Weights of a small mixture-of-experts language model, trained from scratch on English Wikipedia.
Size: 8 layers, width 640, 135M parameters.
Experts: 2 picks a token, a softmax router.
Training: a variant of SOAP for the experts, 626M tokens, 4802 steps.
Below are experts of layer 3 (counted from 0) of a mixture-of-experts language model. Rows are named router (the router's row for the expert), gate (a neuron's input weights, with its number), up (a neuron's input weights, with its number) and show model dimensions 200-239. Each number is 200 + 20 x the weight over its row's rms, rounded and kept within 0 to 999.
Before each expert's rows: "comes after" lists some tokens at least twice as common just before its tokens as in all text. This comes from a sample of Wikipedia text that the model never trained on. Tokens count by the router's weight.

# expert 10
comes after: " of", " to", "'", " the", " in", " and"
router,183,224,240,213,233,207,180,189,204,178,156,227,168,202,158,195,199,210,220,179,222,208,220,176,178,184,194,193,195,198,182,189,172,203,218,142,190,234,205,193
gate0,196,224,199,191,213,252,235,199,212,190,195,200,226,196,188,227,216,194,235,195,196,209,191,184,188,167,214,179,174,201,157,208,164,173,188,203,205,188,189,213
up0,198,178,196,215,178,193,177,234,202,209,191,207,211,215,221,189,197,236,164,199,186,200,213,216,227,219,200,216,236,211,224,202,220,200,192,176,172,212,235,217
gate1,202,185,192,188,200,188,166,177,212,219,209,217,208,190,180,210,189,200,222,205,160,160,163,163,197,219,187,202,185,197,198,202,236,192,215,236,189,187,209,156
up1,176,192,206,208,193,214,228,204,203,175,196,226,210,175,223,211,208,214,193,220,200,197,215,216,179,192,213,171,199,211,167,204,197,203,222,207,201,168,178,227
gate2,204,242,179,156,189,207,217,232,169,204,202,180,176,196,175,203,209,205,207,189,196,184,201,195,243,182,190,193,198,186,214,189,158,166,231,190,209,195,201,147
up2,190,174,179,199,223,173,152,186,229,219,190,215,197,220,235,231,207,209,206,203,217,196,195,190,221,169,241,243,216,194,209,218,185,200,180,217,202,174,168,187
gate3,198,223,207,192,204,175,178,217,221,212,202,222,233,173,184,177,214,223,186,182,218,221,203,215,205,212,174,200,202,180,184,197,189,219,236,209,193,187,193,197
up3,214,187,210,182,191,201,208,196,176,181,185,225,211,226,201,201,232,189,165,177,180,167,191,233,191,208,239,173,171,199,225,192,187,206,185,154,171,206,235,192
gate4,190,216,185,191,192,215,188,188,200,191,217,214,235,175,228,209,196,213,201,155,215,201,236,209,194,197,195,170,193,191,214,209,185,154,196,222,208,190,239,174
up4,178,186,199,207,194,182,180,183,204,222,222,195,232,171,180,218,225,216,207,194,209,189,228,205,184,200,179,178,201,222,203,189,213,235,188,182,238,231,209,176
gate5,164,184,164,191,205,183,210,192,233,205,217,180,171,194,180,194,204,192,192,242,195,213,211,212,177,201,189,195,226,259,197,174,204,167,207,198,218,221,213,203
up5,194,196,232,187,216,203,205,195,213,217,201,211,202,183,213,163,201,223,175,172,196,192,198,211,242,196,199,243,193,201,198,217,192,173,206,191,192,189,217,184
gate6,226,205,211,214,227,213,195,207,180,203,220,218,212,183,251,203,205,181,202,235,187,225,211,218,170,222,226,235,195,193,204,173,226,194,200,201,191,198,245,169
up6,166,212,208,170,221,212,202,213,229,178,213,203,211,176,191,186,177,184,186,206,204,192,233,184,204,194,214,244,191,201,210,209,177,237,168,201,213,160,196,169
gate7,190,189,191,187,186,193,229,205,221,217,184,215,203,161,177,190,229,211,181,208,198,188,216,193,189,186,250,223,206,218,212,186,170,221,207,205,190,186,213,170
up7,192,205,203,194,184,161,212,210,186,173,223,188,191,239,259,228,171,226,241,186,197,220,178,205,241,231,202,207,173,170,196,213,225,200,201,186,219,175,173,216
gate8,160,204,167,224,184,213,224,202,203,203,203,229,220,201,164,201,211,201,187,198,185,209,201,188,192,241,182,185,215,192,211,215,223,225,206,196,208,178,227,186
up8,182,192,195,193,181,192,236,227,191,187,198,196,207,199,223,232,187,205,179,220,213,197,215,204,209,238,212,184,211,209,232,229,186,167,189,203,192,179,195,203
gate9,186,215,247,224,173,226,169,211,217,217,208,179,201,216,183,215,186,232,237,149,237,178,235,210,177,195,208,203,217,178,175,188,218,189,219,203,228,216,239,197
up9,204,178,146,191,210,161,212,204,195,178,191,183,193,173,232,190,208,173,143,211,222,233,164,196,218,246,220,206,159,233,206,173,207,181,208,218,178,183,176,235
gate10,178,187,207,235,225,211,193,205,199,223,217,192,229,232,240,229,180,185,245,191,171,225,201,179,179,218,172,226,206,171,208,204,229,182,199,242,214,217,201,198
up10,202,166,192,189,206,190,154,213,147,187,182,175,191,212,193,195,189,176,194,240,191,223,184,154,226,226,217,223,230,204,212,208,214,224,191,221,216,213,194,210
gate11,210,201,246,225,209,179,172,172,218,211,211,168,195,217,188,215,186,184,175,189,162,204,224,179,220,240,203,176,195,179,225,186,199,213,166,220,199,188,201,179
up11,232,189,191,217,173,195,172,214,172,236,194,221,243,176,167,184,206,186,204,231,208,215,209,183,194,156,182,177,192,192,141,171,197,203,208,227,200,209,216,217
gate12,170,194,209,213,171,201,196,209,221,194,162,218,191,221,154,205,219,200,209,206,197,200,141,207,189,207,225,180,217,159,199,202,210,195,239,182,200,201,171,218
up12,224,209,194,202,193,195,204,173,194,189,218,186,234,185,234,177,167,198,222,171,177,231,230,198,195,186,213,230,213,221,225,231,199,180,173,187,240,168,199,152
gate13,169,208,192,182,216,169,228,198,202,225,230,170,202,204,214,196,206,203,152,177,159,217,186,213,227,205,213,226,184,253,197,158,197,189,194,201,225,204,214,215
up13,205,189,211,194,199,188,239,204,194,205,172,205,191,204,195,170,221,186,232,225,155,198,172,196,190,227,218,172,191,191,191,211,182,194,210,217,205,214,184,204
gate14,214,193,200,215,222,181,177,176,202,187,190,202,198,199,187,207,187,241,173,229,171,156,210,169,235,216,167,211,178,219,172,225,228,209,208,188,193,190,207,181
up14,215,212,223,209,177,204,207,203,182,170,196,217,213,197,190,190,186,193,207,189,227,203,199,200,201,183,193,198,183,190,196,192,196,212,176,228,200,225,211,203
gate15,213,228,194,201,220,180,220,188,204,180,185,204,200,187,174,179,216,210,225,189,200,185,183,192,172,196,218,207,191,193,198,215,201,192,163,208,177,202,187,219
up15,231,192,219,236,208,184,227,180,182,217,206,196,201,173,231,190,217,181,197,226,198,197,212,220,228,199,211,205,176,188,190,185,198,169,180,232,200,173,202,198
gate16,209,179,186,228,190,208,225,205,190,258,186,205,208,190,193,192,197,185,203,206,214,208,159,204,197,191,251,182,211,201,217,198,213,212,232,190,208,198,216,187
up16,245,182,218,171,160,230,182,201,159,170,178,219,212,177,182,224,177,182,196,213,202,184,246,201,201,203,195,221,189,178,220,219,175,194,191,230,201,184,203,212
gate17,174,220,161,206,206,200,180,187,203,235,217,209,175,199,175,223,203,221,210,193,200,239,192,213,182,186,194,218,165,209,219,195,211,203,184,205,168,184,202,168
up17,184,230,165,193,162,206,215,200,204,244,183,210,177,198,159,207,182,214,186,202,195,212,212,185,210,210,176,222,183,189,216,179,201,209,203,207,163,219,193,204
gate18,216,196,214,201,223,198,213,196,204,214,211,207,221,226,200,199,169,202,191,234,177,189,228,205,159,207,205,195,193,219,226,215,202,151,144,179,226,187,177,197
up18,232,186,192,218,189,186,188,202,238,149,243,225,239,190,177,213,171,213,193,227,187,245,224,206,177,209,219,158,163,210,208,190,184,167,210,192,178,169,185,233
gate19,232,183,197,207,208,210,196,190,167,210,201,208,236,212,173,175,216,203,200,189,204,195,194,211,213,235,250,213,157,255,215,190,228,213,196,184,202,201,212,195
up19,185,201,188,225,182,194,215,189,190,165,206,212,201,204,231,246,206,203,233,194,185,224,206,206,210,244,207,226,186,203,197,221,194,208,229,237,211,181,237,188
gate20,212,194,203,197,219,221,225,199,178,199,179,191,208,210,222,197,155,220,134,191,203,211,175,221,175,227,191,202,183,202,254,229,164,191,215,195,220,196,201,225
up20,230,189,223,250,167,219,191,199,209,206,221,235,174,156,169,197,198,213,209,209,219,239,224,198,188,179,194,172,226,170,184,198,223,233,187,203,224,178,187,171
gate21,227,237,213,186,199,223,191,199,238,181,215,223,227,175,227,225,215,210,210,213,184,186,207,189,202,192,179,226,208,189,196,195,202,197,214,176,194,199,202,207
up21,184,190,218,196,224,210,182,175,164,198,216,206,200,204,206,187,238,195,191,182,200,212,183,173,182,231,210,202,239,199,241,219,210,223,189,202,191,227,218,199
gate22,192,195,203,183,204,179,163,217,185,188,179,204,188,187,180,208,213,186,195,183,218,228,191,186,222,170,187,185,208,213,220,181,198,240,196,226,206,240,185,183
up22,199,199,198,193,171,199,157,223,187,206,192,234,228,195,197,159,182,219,178,146,169,200,218,191,232,203,199,225,198,213,202,193,196,192,197,188,182,208,217,222
gate23,208,194,219,195,215,230,192,195,213,194,210,238,191,177,162,181,181,200,214,179,227,198,196,210,180,155,200,246,227,230,210,164,192,223,185,157,189,217,187,218
up23,221,232,219,189,219,212,211,180,171,223,192,212,211,195,239,205,191,196,195,204,183,202,197,199,166,211,177,242,183,193,198,201,220,180,192,220,189,175,181,207
gate24,225,228,190,189,193,200,202,190,207,184,209,197,214,181,245,212,190,172,218,206,203,193,229,168,203,152,181,203,226,204,186,207,217,217,193,181,197,201,236,199
up24,200,204,178,225,214,183,143,182,183,217,182,165,225,178,239,173,189,188,203,225,230,164,219,193,214,213,196,186,231,243,213,211,192,179,210,204,206,204,212,191
gate25,235,204,215,238,176,207,184,200,178,209,185,206,202,169,239,175,195,169,182,191,206,195,193,237,185,187,192,186,177,221,185,200,156,207,180,209,168,188,207,199
up25,222,194,218,230,207,178,214,197,227,189,193,215,190,222,192,203,196,193,215,216,173,208,188,196,164,185,210,193,203,207,189,197,240,212,198,179,184,206,218,196
gate26,190,207,194,204,204,190,196,190,219,167,167,173,212,166,212,234,203,222,216,194,197,177,194,187,174,158,188,183,225,214,198,220,215,220,232,169,158,155,189,186
up26,206,202,206,198,181,242,201,195,208,236,259,212,199,209,184,191,217,199,195,212,235,190,187,227,174,190,176,214,176,204,188,172,200,231,224,229,240,257,207,186
gate27,230,202,187,212,169,185,182,200,226,196,245,182,207,187,173,222,201,197,213,218,226,203,183,210,176,199,204,181,202,213,228,201,203,189,185,177,186,187,176,221
up27,204,205,213,228,211,238,194,196,209,189,187,179,195,162,157,167,172,186,190,197,227,211,183,184,217,198,210,218,221,189,195,178,217,211,199,210,184,190,201,202
gate28,214,177,182,230,236,220,186,199,190,217,205,195,221,211,214,200,201,202,200,227,177,213,202,199,181,246,190,176,195,211,174,191,220,196,227,211,199,166,181,211
up28,214,202,176,206,189,212,178,164,188,203,166,240,230,240,177,191,195,188,169,207,206,195,195,173,186,256,228,207,168,229,190,189,203,253,181,221,184,184,214,226
gate29,175,194,232,184,227,185,224,209,207,196,211,177,228,182,220,184,168,203,188,213,215,157,197,214,183,224,203,190,226,230,204,208,207,211,179,196,174,212,239,174
up29,176,180,208,168,181,160,220,232,176,189,210,202,205,212,208,235,213,227,190,208,201,218,203,229,208,193,210,232,182,194,199,232,220,185,236,208,182,183,189,199
gate30,196,201,186,180,147,193,234,221,198,198,205,187,219,218,226,193,210,190,186,207,191,193,215,215,199,184,248,199,173,219,200,220,180,217,228,180,184,185,197,210
up30,192,208,198,203,179,207,243,182,196,194,219,202,212,197,183,200,165,196,238,212,212,149,207,188,199,172,218,178,173,211,199,183,174,195,218,200,204,184,189,220
gate31,194,202,204,169,176,158,209,202,197,155,198,210,210,190,211,207,170,207,221,197,203,210,211,254,233,169,213,191,195,181,175,194,209,193,220,231,197,206,227,232
up31,174,212,176,219,227,217,204,210,196,236,196,223,232,183,184,223,205,181,168,197,201,185,200,157,200,189,197,163,201,211,226,177,218,183,221,201,209,183,207,204
gate32,179,189,208,190,234,227,190,196,210,215,204,227,223,212,217,195,196,218,194,183,187,202,186,205,170,202,192,178,206,188,197,210,178,196,224,205,202,186,192,189
up32,207,190,204,190,209,183,210,197,233,207,231,180,207,204,189,189,165,172,208,206,234,221,201,205,181,198,206,206,229,213,221,223,185,221,190,167,192,227,214,183
gate33,185,214,180,208,253,201,184,231,210,156,202,197,172,219,181,218,206,201,216,224,205,198,213,186,192,201,195,187,227,218,211,216,221,191,196,194,183,171,202,239
up33,187,164,170,170,193,230,168,182,212,211,173,214,213,178,165,224,189,168,204,192,189,230,204,204,209,198,192,198,222,201,230,225,198,201,198,222,179,230,217,219
gate34,203,216,198,187,203,211,198,166,189,244,211,220,198,214,197,209,173,205,192,217,234,201,193,185,171,183,199,232,167,209,184,165,214,171,174,213,196,196,208,171
up34,193,234,189,211,213,211,186,245,201,189,193,219,223,188,188,220,196,220,185,214,184,216,216,169,210,185,186,216,176,223,212,193,208,226,209,249,204,170,186,239
gate35,165,164,190,193,205,212,187,208,180,219,224,195,186,192,153,196,211,222,184,188,200,221,238,178,233,160,188,205,200,192,198,190,203,205,196,182,200,199,172,201
up35,201,180,196,211,205,204,232,235,245,181,185,218,216,227,176,218,175,212,167,165,144,216,167,191,199,205,231,197,184,208,202,180,206,208,182,199,227,210,177,195
gate36,229,222,209,168,220,201,147,186,198,201,185,211,176,223,184,174,195,179,200,183,219,208,211,154,190,216,189,207,193,193,166,190,182,201,176,178,180,214,193,222
up36,205,205,219,160,218,204,208,222,228,175,184,206,203,218,155,225,197,223,204,154,187,201,226,205,216,201,215,217,215,205,168,186,206,205,205,166,212,202,207,222
gate37,176,236,162,221,180,207,183,231,165,211,185,204,215,143,169,227,178,226,214,173,214,196,182,221,214,193,191,204,188,189,215,168,214,227,164,182,208,193,193,224
up37,170,196,212,242,180,212,180,197,191,188,188,201,234,186,180,256,183,225,206,211,176,229,161,216,188,178,203,190,216,182,217,251,180,210,207,183,180,173,235,231
gate38,199,226,159,199,165,223,219,202,236,175,243,164,164,198,198,202,228,223,213,229,215,194,185,224,209,218,209,189,197,168,182,194,181,183,220,173,199,146,176,151
up38,186,219,148,172,221,219,177,198,194,186,234,174,235,208,202,236,236,190,185,199,210,206,208,161,205,169,205,217,207,202,190,197,237,220,203,233,197,185,173,209
gate39,194,178,179,231,188,151,179,188,209,182,194,202,227,216,210,209,228,238,182,224,206,209,209,188,177,226,162,158,247,195,208,218,188,204,198,186,184,212,208,203
up39,207,223,224,237,226,194,218,223,231,190,177,213,189,177,203,194,205,210,255,173,173,180,206,209,190,189,189,216,186,211,190,162,205,195,196,199,214,157,189,194
gate40,159,197,199,230,214,165,177,206,239,209,200,194,203,183,216,199,228,185,181,242,192,193,187,227,148,195,203,165,226,193,189,216,203,198,238,178,210,190,223,168
up40,196,204,200,210,188,186,182,196,204,214,214,186,208,172,190,178,201,190,178,237,205,223,229,182,187,187,184,211,176,229,184,182,159,185,247,190,203,193,185,195
gate41,182,197,157,176,201,224,211,212,214,169,218,212,223,207,200,187,193,190,193,161,218,189,193,210,199,161,206,186,184,215,198,195,212,227,192,169,189,217,193,186
up41,209,196,207,161,196,174,236,189,206,214,182,182,190,197,207,206,195,217,172,179,156,219,196,193,205,202,210,193,193,196,200,191,199,180,208,209,170,184,163,226
gate42,177,158,188,198,196,174,214,189,131,176,193,206,183,213,184,166,239,194,193,184,200,189,199,186,225,221,196,208,223,211,212,230,207,177,204,221,204,199,225,171
up42,204,179,203,231,170,221,202,216,201,198,238,187,183,208,158,184,203,183,216,201,196,208,197,187,239,209,182,210,218,221,203,203,178,193,164,208,185,184,195,180
gate43,195,198,216,166,210,150,170,198,197,183,162,194,203,206,183,164,183,224,213,162,221,166,186,173,193,163,189,193,209,223,229,200,213,209,197,217,213,202,243,190
up43,205,244,216,189,216,202,203,218,198,202,193,215,255,189,208,199,196,219,250,187,193,197,193,217,192,188,192,208,214,202,209,191,207,174,163,196,167,222,169,188
gate44,186,225,228,230,204,216,209,206,186,214,214,238,204,209,179,171,196,196,207,160,174,215,169,210,172,192,225,174,201,190,208,174,194,228,227,235,215,196,178,200
up44,249,200,202,205,206,181,195,201,177,206,195,191,202,197,222,199,193,217,188,222,221,195,209,202,188,181,206,220,208,168,186,188,180,240,226,233,185,204,209,182
gate45,214,167,168,211,201,235,203,193,196,179,198,217,237,153,172,187,205,218,196,206,163,196,212,197,224,211,197,200,219,199,175,236,198,210,219,205,177,189,196,211
up45,201,175,227,210,193,238,216,191,195,229,183,197,187,212,194,207,221,196,205,223,201,167,202,208,188,198,205,192,243,187,215,224,204,202,209,200,203,158,197,193
gate46,176,212,165,199,213,210,208,213,200,221,219,211,205,192,218,191,207,152,168,207,195,206,211,210,186,234,156,177,198,194,210,253,217,221,222,161,224,224,158,223
up46,210,197,165,223,194,188,204,221,210,179,187,219,184,189,171,198,168,230,173,182,215,185,182,229,200,202,198,193,219,227,215,197,197,205,169,187,171,201,217,202
gate47,180,182,206,145,201,216,217,206,232,226,203,211,206,215,187,206,196,217,208,214,169,202,174,236,202,206,235,177,221,202,209,232,179,171,204,184,161,195,199,199
up47,222,196,202,233,185,186,205,213,226,197,197,209,214,186,172,210,195,188,227,201,158,189,153,207,201,199,233,212,183,143,191,170,202,197,194,211,194,158,220,199
gate48,185,225,193,218,205,198,180,192,217,190,198,213,198,172,177,165,171,174,207,189,206,192,174,167,200,186,213,200,199,207,174,183,188,219,205,183,197,237,186,192
up48,178,180,211,212,167,237,183,231,164,185,214,203,190,196,161,237,186,209,185,181,220,216,224,179,165,214,198,201,200,190,205,234,203,166,187,187,197,190,200,200
gate49,197,177,184,181,217,206,198,143,223,183,204,181,208,169,236,235,196,222,203,202,225,164,216,189,187,176,195,176,197,193,209,201,201,158,218,168,217,244,226,182
up49,195,143,191,202,225,177,207,179,219,184,194,180,234,180,206,247,177,195,194,232,197,192,192,215,198,174,202,221,204,199,232,197,196,193,218,178,204,196,208,209
gate50,203,233,242,178,237,214,206,194,189,191,187,205,171,169,200,215,212,187,143,197,170,214,220,179,185,182,198,165,227,245,185,172,154,201,180,210,185,197,188,187
up50,248,205,209,207,195,192,213,214,226,204,248,156,221,182,204,170,210,217,186,183,231,196,186,184,205,202,205,189,228,188,177,192,199,196,170,204,186,218,240,191
gate51,227,192,219,165,177,227,204,198,194,167,151,187,217,207,199,215,222,213,213,171,229,193,211,218,197,189,196,156,178,237,228,201,192,165,216,197,185,173,241,218
up51,175,197,198,171,227,175,221,173,231,184,216,221,216,211,182,183,178,232,172,189,216,195,181,185,193,227,215,182,190,187,225,192,188,173,177,214,199,207,213,188
gate52,219,183,181,230,191,206,223,149,228,204,223,185,201,216,176,186,209,188,196,222,196,191,223,154,193,207,197,169,235,183,213,241,209,208,195,200,215,171,180,179
up52,191,215,219,209,205,207,213,216,169,201,196,213,239,178,217,227,196,200,200,214,239,206,197,200,204,223,217,205,185,157,225,190,204,206,189,225,190,184,208,217
gate53,181,162,210,184,234,218,209,217,236,203,180,179,178,216,221,187,196,179,209,205,153,186,199,199,198,202,205,163,176,195,177,221,234,206,178,247,169,167,197,204
up53,201,184,210,204,198,202,209,209,240,166,202,204,217,214,214,235,185,183,214,215,174,199,234,174,173,208,177,164,172,190,215,186,218,182,190,225,193,200,227,179
gate54,187,184,176,205,190,204,212,185,169,203,208,223,234,219,170,195,176,231,199,204,198,221,208,196,235,196,186,201,166,203,189,219,196,195,213,210,166,223,235,222
up54,185,201,180,211,183,201,194,148,214,181,206,202,178,215,202,190,173,208,206,219,217,208,207,208,234,213,192,209,210,161,178,163,218,199,218,179,200,181,231,201
gate55,176,182,218,214,212,205,208,197,179,209,166,223,211,214,190,186,180,187,162,183,223,194,229,248,215,188,211,212,221,175,180,186,203,225,218,204,167,197,177,204
up55,193,186,196,192,196,197,162,218,203,197,224,192,173,196,238,197,165,162,224,197,203,187,195,190,207,220,202,204,209,205,212,198,223,199,188,230,179,219,230,204
gate56,198,203,198,184,198,202,183,228,225,196,171,223,161,166,239,193,231,190,224,189,220,167,178,184,202,187,205,182,200,187,143,162,179,212,222,230,204,206,218,209
up56,194,212,193,222,230,187,158,198,213,183,220,229,205,217,234,192,215,195,209,194,210,195,214,219,193,214,207,219,217,186,217,176,230,149,209,151,161,220,248,226
gate57,168,163,250,210,210,179,217,191,218,188,213,190,183,193,208,179,202,186,202,205,227,189,195,203,240,215,188,200,172,255,207,196,190,201,207,208,212,155,181,179
up57,185,188,202,205,225,177,210,209,215,218,179,171,230,231,234,170,191,178,177,195,225,173,251,210,256,174,202,156,196,194,175,183,203,216,228,195,219,195,189,205
gate58,191,188,216,217,191,187,206,199,176,184,173,155,196,228,246,182,195,181,202,221,180,212,185,183,204,227,163,205,202,203,190,179,180,167,202,186,240,187,174,212
up58,241,186,204,211,211,252,186,195,200,167,205,193,195,188,219,176,183,200,190,215,217,206,204,218,211,213,219,193,228,205,183,172,191,194,173,194,217,185,194,172
gate59,181,213,174,187,179,209,210,206,195,190,223,235,204,200,241,206,198,194,193,212,179,202,195,207,210,173,198,174,169,208,175,196,227,174,170,210,170,231,228,188
up59,178,191,189,226,175,216,196,205,198,196,221,219,202,194,213,190,176,223,189,141,183,181,224,210,208,215,234,195,178,196,229,145,163,203,178,195,252,215,226,196
gate60,185,203,227,198,214,211,189,172,179,197,197,205,184,167,205,202,169,189,240,200,200,208,179,206,161,220,196,236,205,216,174,182,211,218,203,221,177,179,202,212
up60,215,217,211,170,175,194,187,180,180,195,202,205,189,175,209,195,185,189,222,216,186,217,183,215,219,164,187,209,153,215,226,195,188,217,204,174,176,159,169,205
gate61,186,170,190,191,183,163,165,186,241,172,228,210,234,210,203,210,221,197,182,154,210,169,214,181,208,163,221,190,181,171,187,182,217,211,242,203,212,224,191,179
up61,183,234,200,189,192,240,186,187,183,184,210,200,203,188,211,174,174,235,227,191,201,218,195,234,224,213,202,210,218,217,200,170,179,178,207,211,183,190,222,185
gate62,213,182,212,236,182,212,236,251,230,216,194,245,182,209,203,226,250,159,223,180,209,194,185,205,199,211,147,189,218,218,193,239,200,198,190,233,204,185,228,159
up62,174,204,196,173,208,200,180,218,202,179,224,173,187,186,173,208,155,224,180,223,214,190,187,204,180,215,219,232,167,203,193,176,188,148,166,189,189,217,202,228
gate63,176,219,155,194,182,220,207,229,217,178,186,194,223,191,168,213,204,199,172,199,172,205,179,164,213,200,189,254,197,187,195,211,225,202,195,229,211,201,197,219
up63,197,184,188,211,216,215,222,190,195,191,198,199,173,208,191,179,188,202,225,178,194,225,192,197,181,211,191,193,202,225,189,194,213,221,174,178,188,176,206,216
gate64,190,236,214,180,181,187,207,228,192,187,195,182,198,212,218,169,203,179,212,195,220,187,216,198,211,240,193,202,179,192,192,166,200,180,183,212,201,242,191,218
up64,180,172,170,193,187,184,228,205,240,206,197,213,182,208,192,215,156,184,221,188,218,173,212,203,223,175,223,189,201,206,208,217,195,198,191,207,200,183,202,201
gate65,175,212,198,190,173,216,207,175,208,181,219,204,191,211,195,237,238,198,179,234,216,206,190,196,206,245,203,195,211,183,176,198,192,197,147,205,191,201,188,181
up65,193,181,203,243,249,200,215,204,216,179,182,222,175,218,161,197,180,210,209,187,208,187,195,206,178,221,198,226,192,192,210,215,205,193,204,171,225,199,212,193
gate66,189,207,181,221,190,222,216,210,207,180,205,169,183,201,209,222,207,188,215,204,195,168,172,195,212,201,195,210,185,204,243,203,210,199,197,201,213,182,173,201
up66,168,187,199,203,198,205,192,179,178,223,184,197,220,216,205,192,208,212,211,207,187,196,213,218,171,202,198,185,172,230,209,215,203,162,207,225,207,207,187,173
gate67,194,204,196,199,217,166,192,239,213,229,195,193,201,196,177,205,211,214,200,231,199,206,242,188,216,188,184,180,208,189,170,196,198,173,232,222,171,186,190,186
up67,204,197,219,210,217,210,235,217,197,218,199,191,205,250,199,216,191,201,210,205,179,182,206,194,179,222,197,209,184,214,224,209,196,229,200,184,190,216,187,211
gate68,218,255,199,218,209,227,169,192,209,198,193,167,216,223,205,220,183,215,210,194,169,210,190,199,173,194,193,209,210,174,173,199,212,205,221,227,220,185,197,164
up68,153,171,203,182,211,181,177,207,196,198,168,220,188,186,220,176,177,186,192,192,193,236,199,199,183,197,214,194,181,227,203,197,179,155,192,182,168,215,186,236
gate69,211,188,209,196,231,208,186,218,224,169,226,169,190,186,183,159,183,177,214,229,214,254,193,192,159,205,192,185,217,215,166,239,193,208,153,203,225,218,166,173
up69,207,188,228,189,204,168,205,194,191,218,206,197,187,229,199,189,189,191,238,200,182,208,199,219,217,209,182,191,199,196,206,230,169,170,210,181,199,234,203,205
gate70,215,226,194,210,193,204,182,190,188,169,170,193,173,177,182,193,169,175,198,175,157,196,194,219,185,199,219,188,156,201,212,170,239,213,200,179,194,212,205,219
up70,225,205,197,222,225,200,236,191,207,218,206,163,196,216,191,203,167,208,181,218,220,222,216,198,178,241,205,182,207,188,221,216,216,171,198,232,206,181,204,177
gate71,251,189,163,195,184,199,196,199,203,187,163,217,232,201,187,252,194,194,177,196,200,148,213,224,205,200,218,200,170,211,169,226,207,194,199,169,187,192,210,244
up71,202,208,201,186,209,193,153,165,188,173,198,209,206,201,208,217,222,237,185,193,181,198,226,211,206,209,199,227,181,187,163,169,198,217,191,182,174,206,167,224
gate72,152,196,187,189,215,203,207,171,198,233,194,208,211,188,188,183,198,206,204,158,229,202,181,205,194,206,172,190,197,229,171,169,215,209,204,205,192,209,173,206
up72,168,175,233,157,173,219,205,198,168,188,207,224,156,164,186,200,178,211,196,174,227,251,211,208,228,213,233,178,163,199,215,199,173,203,221,195,188,193,211,191
gate73,202,216,206,214,189,202,205,178,204,205,214,190,221,209,231,182,231,175,183,194,232,193,185,204,186,242,222,212,207,202,223,188,190,197,203,203,211,188,250,214
up73,212,197,201,193,219,189,229,227,172,190,198,190,173,202,185,244,178,205,192,209,213,207,207,191,167,179,179,210,228,220,221,209,187,217,201,228,172,241,157,194
gate74,217,245,197,217,195,207,261,187,206,185,215,219,222,218,205,172,214,257,203,222,224,195,227,207,206,201,184,219,195,245,163,161,205,210,224,185,216,192,200,193
up74,224,189,223,183,183,179,189,181,216,209,214,199,179,232,219,180,206,188,205,187,189,183,204,194,191,221,223,220,240,216,206,213,210,174,210,176,184,224,209,194
gate75,235,219,192,184,211,187,163,178,174,216,222,192,169,208,212,215,217,165,181,191,197,196,201,201,195,218,184,230,168,202,203,176,218,180,213,192,176,156,193,154
up75,205,225,177,192,214,184,166,197,149,227,215,179,197,202,213,208,200,186,194,198,209,183,203,193,210,217,196,243,175,213,209,177,211,183,197,216,191,214,199,178
gate76,215,214,213,216,165,200,178,213,209,185,183,217,207,203,152,228,189,212,208,202,195,198,208,215,219,182,219,227,210,217,195,217,201,211,222,186,246,170,188,196
up76,214,224,213,187,200,203,169,170,193,207,174,216,217,242,144,224,199,221,213,213,191,184,193,224,216,180,209,248,213,207,173,227,179,205,204,189,254,200,179,176
gate77,222,213,199,215,199,164,193,214,207,153,152,187,184,213,198,206,177,236,184,198,217,219,157,200,200,187,183,245,210,224,250,198,201,219,225,189,205,237,190,204
up77,214,189,233,183,163,220,169,188,203,238,187,244,214,208,201,178,190,230,214,189,223,197,204,202,210,213,219,172,219,178,175,171,174,208,201,165,181,221,223,181
gate78,246,235,183,209,211,181,176,221,196,206,201,208,222,198,181,260,206,169,187,230,208,157,202,197,179,208,170,208,212,194,192,204,217,216,200,185,241,204,189,215
up78,195,171,187,195,231,181,173,177,196,195,202,195,202,200,190,191,217,199,190,199,230,220,175,179,209,216,186,218,197,215,206,212,195,186,203,171,205,214,186,205
gate79,188,229,228,197,184,183,184,186,226,217,191,213,175,198,178,206,163,199,222,214,180,187,209,216,176,222,176,181,223,186,214,175,205,214,192,213,214,186,200,224
up79,176,190,211,193,161,226,206,181,171,214,179,196,192,184,222,194,224,186,217,240,197,211,186,205,196,239,201,191,182,206,190,186,167,198,218,202,184,185,213,168
gate80,193,204,209,222,211,194,201,214,220,205,233,207,235,202,197,220,176,197,204,192,215,224,201,233,164,185,188,205,202,257,169,212,210,201,223,205,193,215,224,191
up80,177,194,217,145,192,221,214,213,195,210,162,199,215,194,160,193,226,180,168,238,203,177,226,193,237,191,204,234,212,205,184,176,200,202,177,221,189,162,165,202
gate81,190,212,183,184,200,234,192,200,190,234,190,170,201,163,177,204,226,180,175,245,169,213,221,176,223,210,213,161,218,204,218,226,200,209,161,209,203,225,188,248
up81,192,192,219,203,208,192,197,182,188,233,260,236,209,197,198,184,186,179,212,209,207,210,168,211,172,153,215,200,232,223,165,224,228,219,177,202,173,191,233,222
gate82,198,169,200,208,219,253,209,182,206,185,223,199,206,215,198,200,228,224,192,181,185,226,194,190,144,230,194,197,169,179,200,216,207,172,180,186,218,197,171,200
up82,215,182,194,217,201,238,172,213,171,176,207,239,218,206,196,205,220,211,206,203,202,199,198,170,199,227,162,202,167,208,208,180,221,178,159,198,234,222,176,208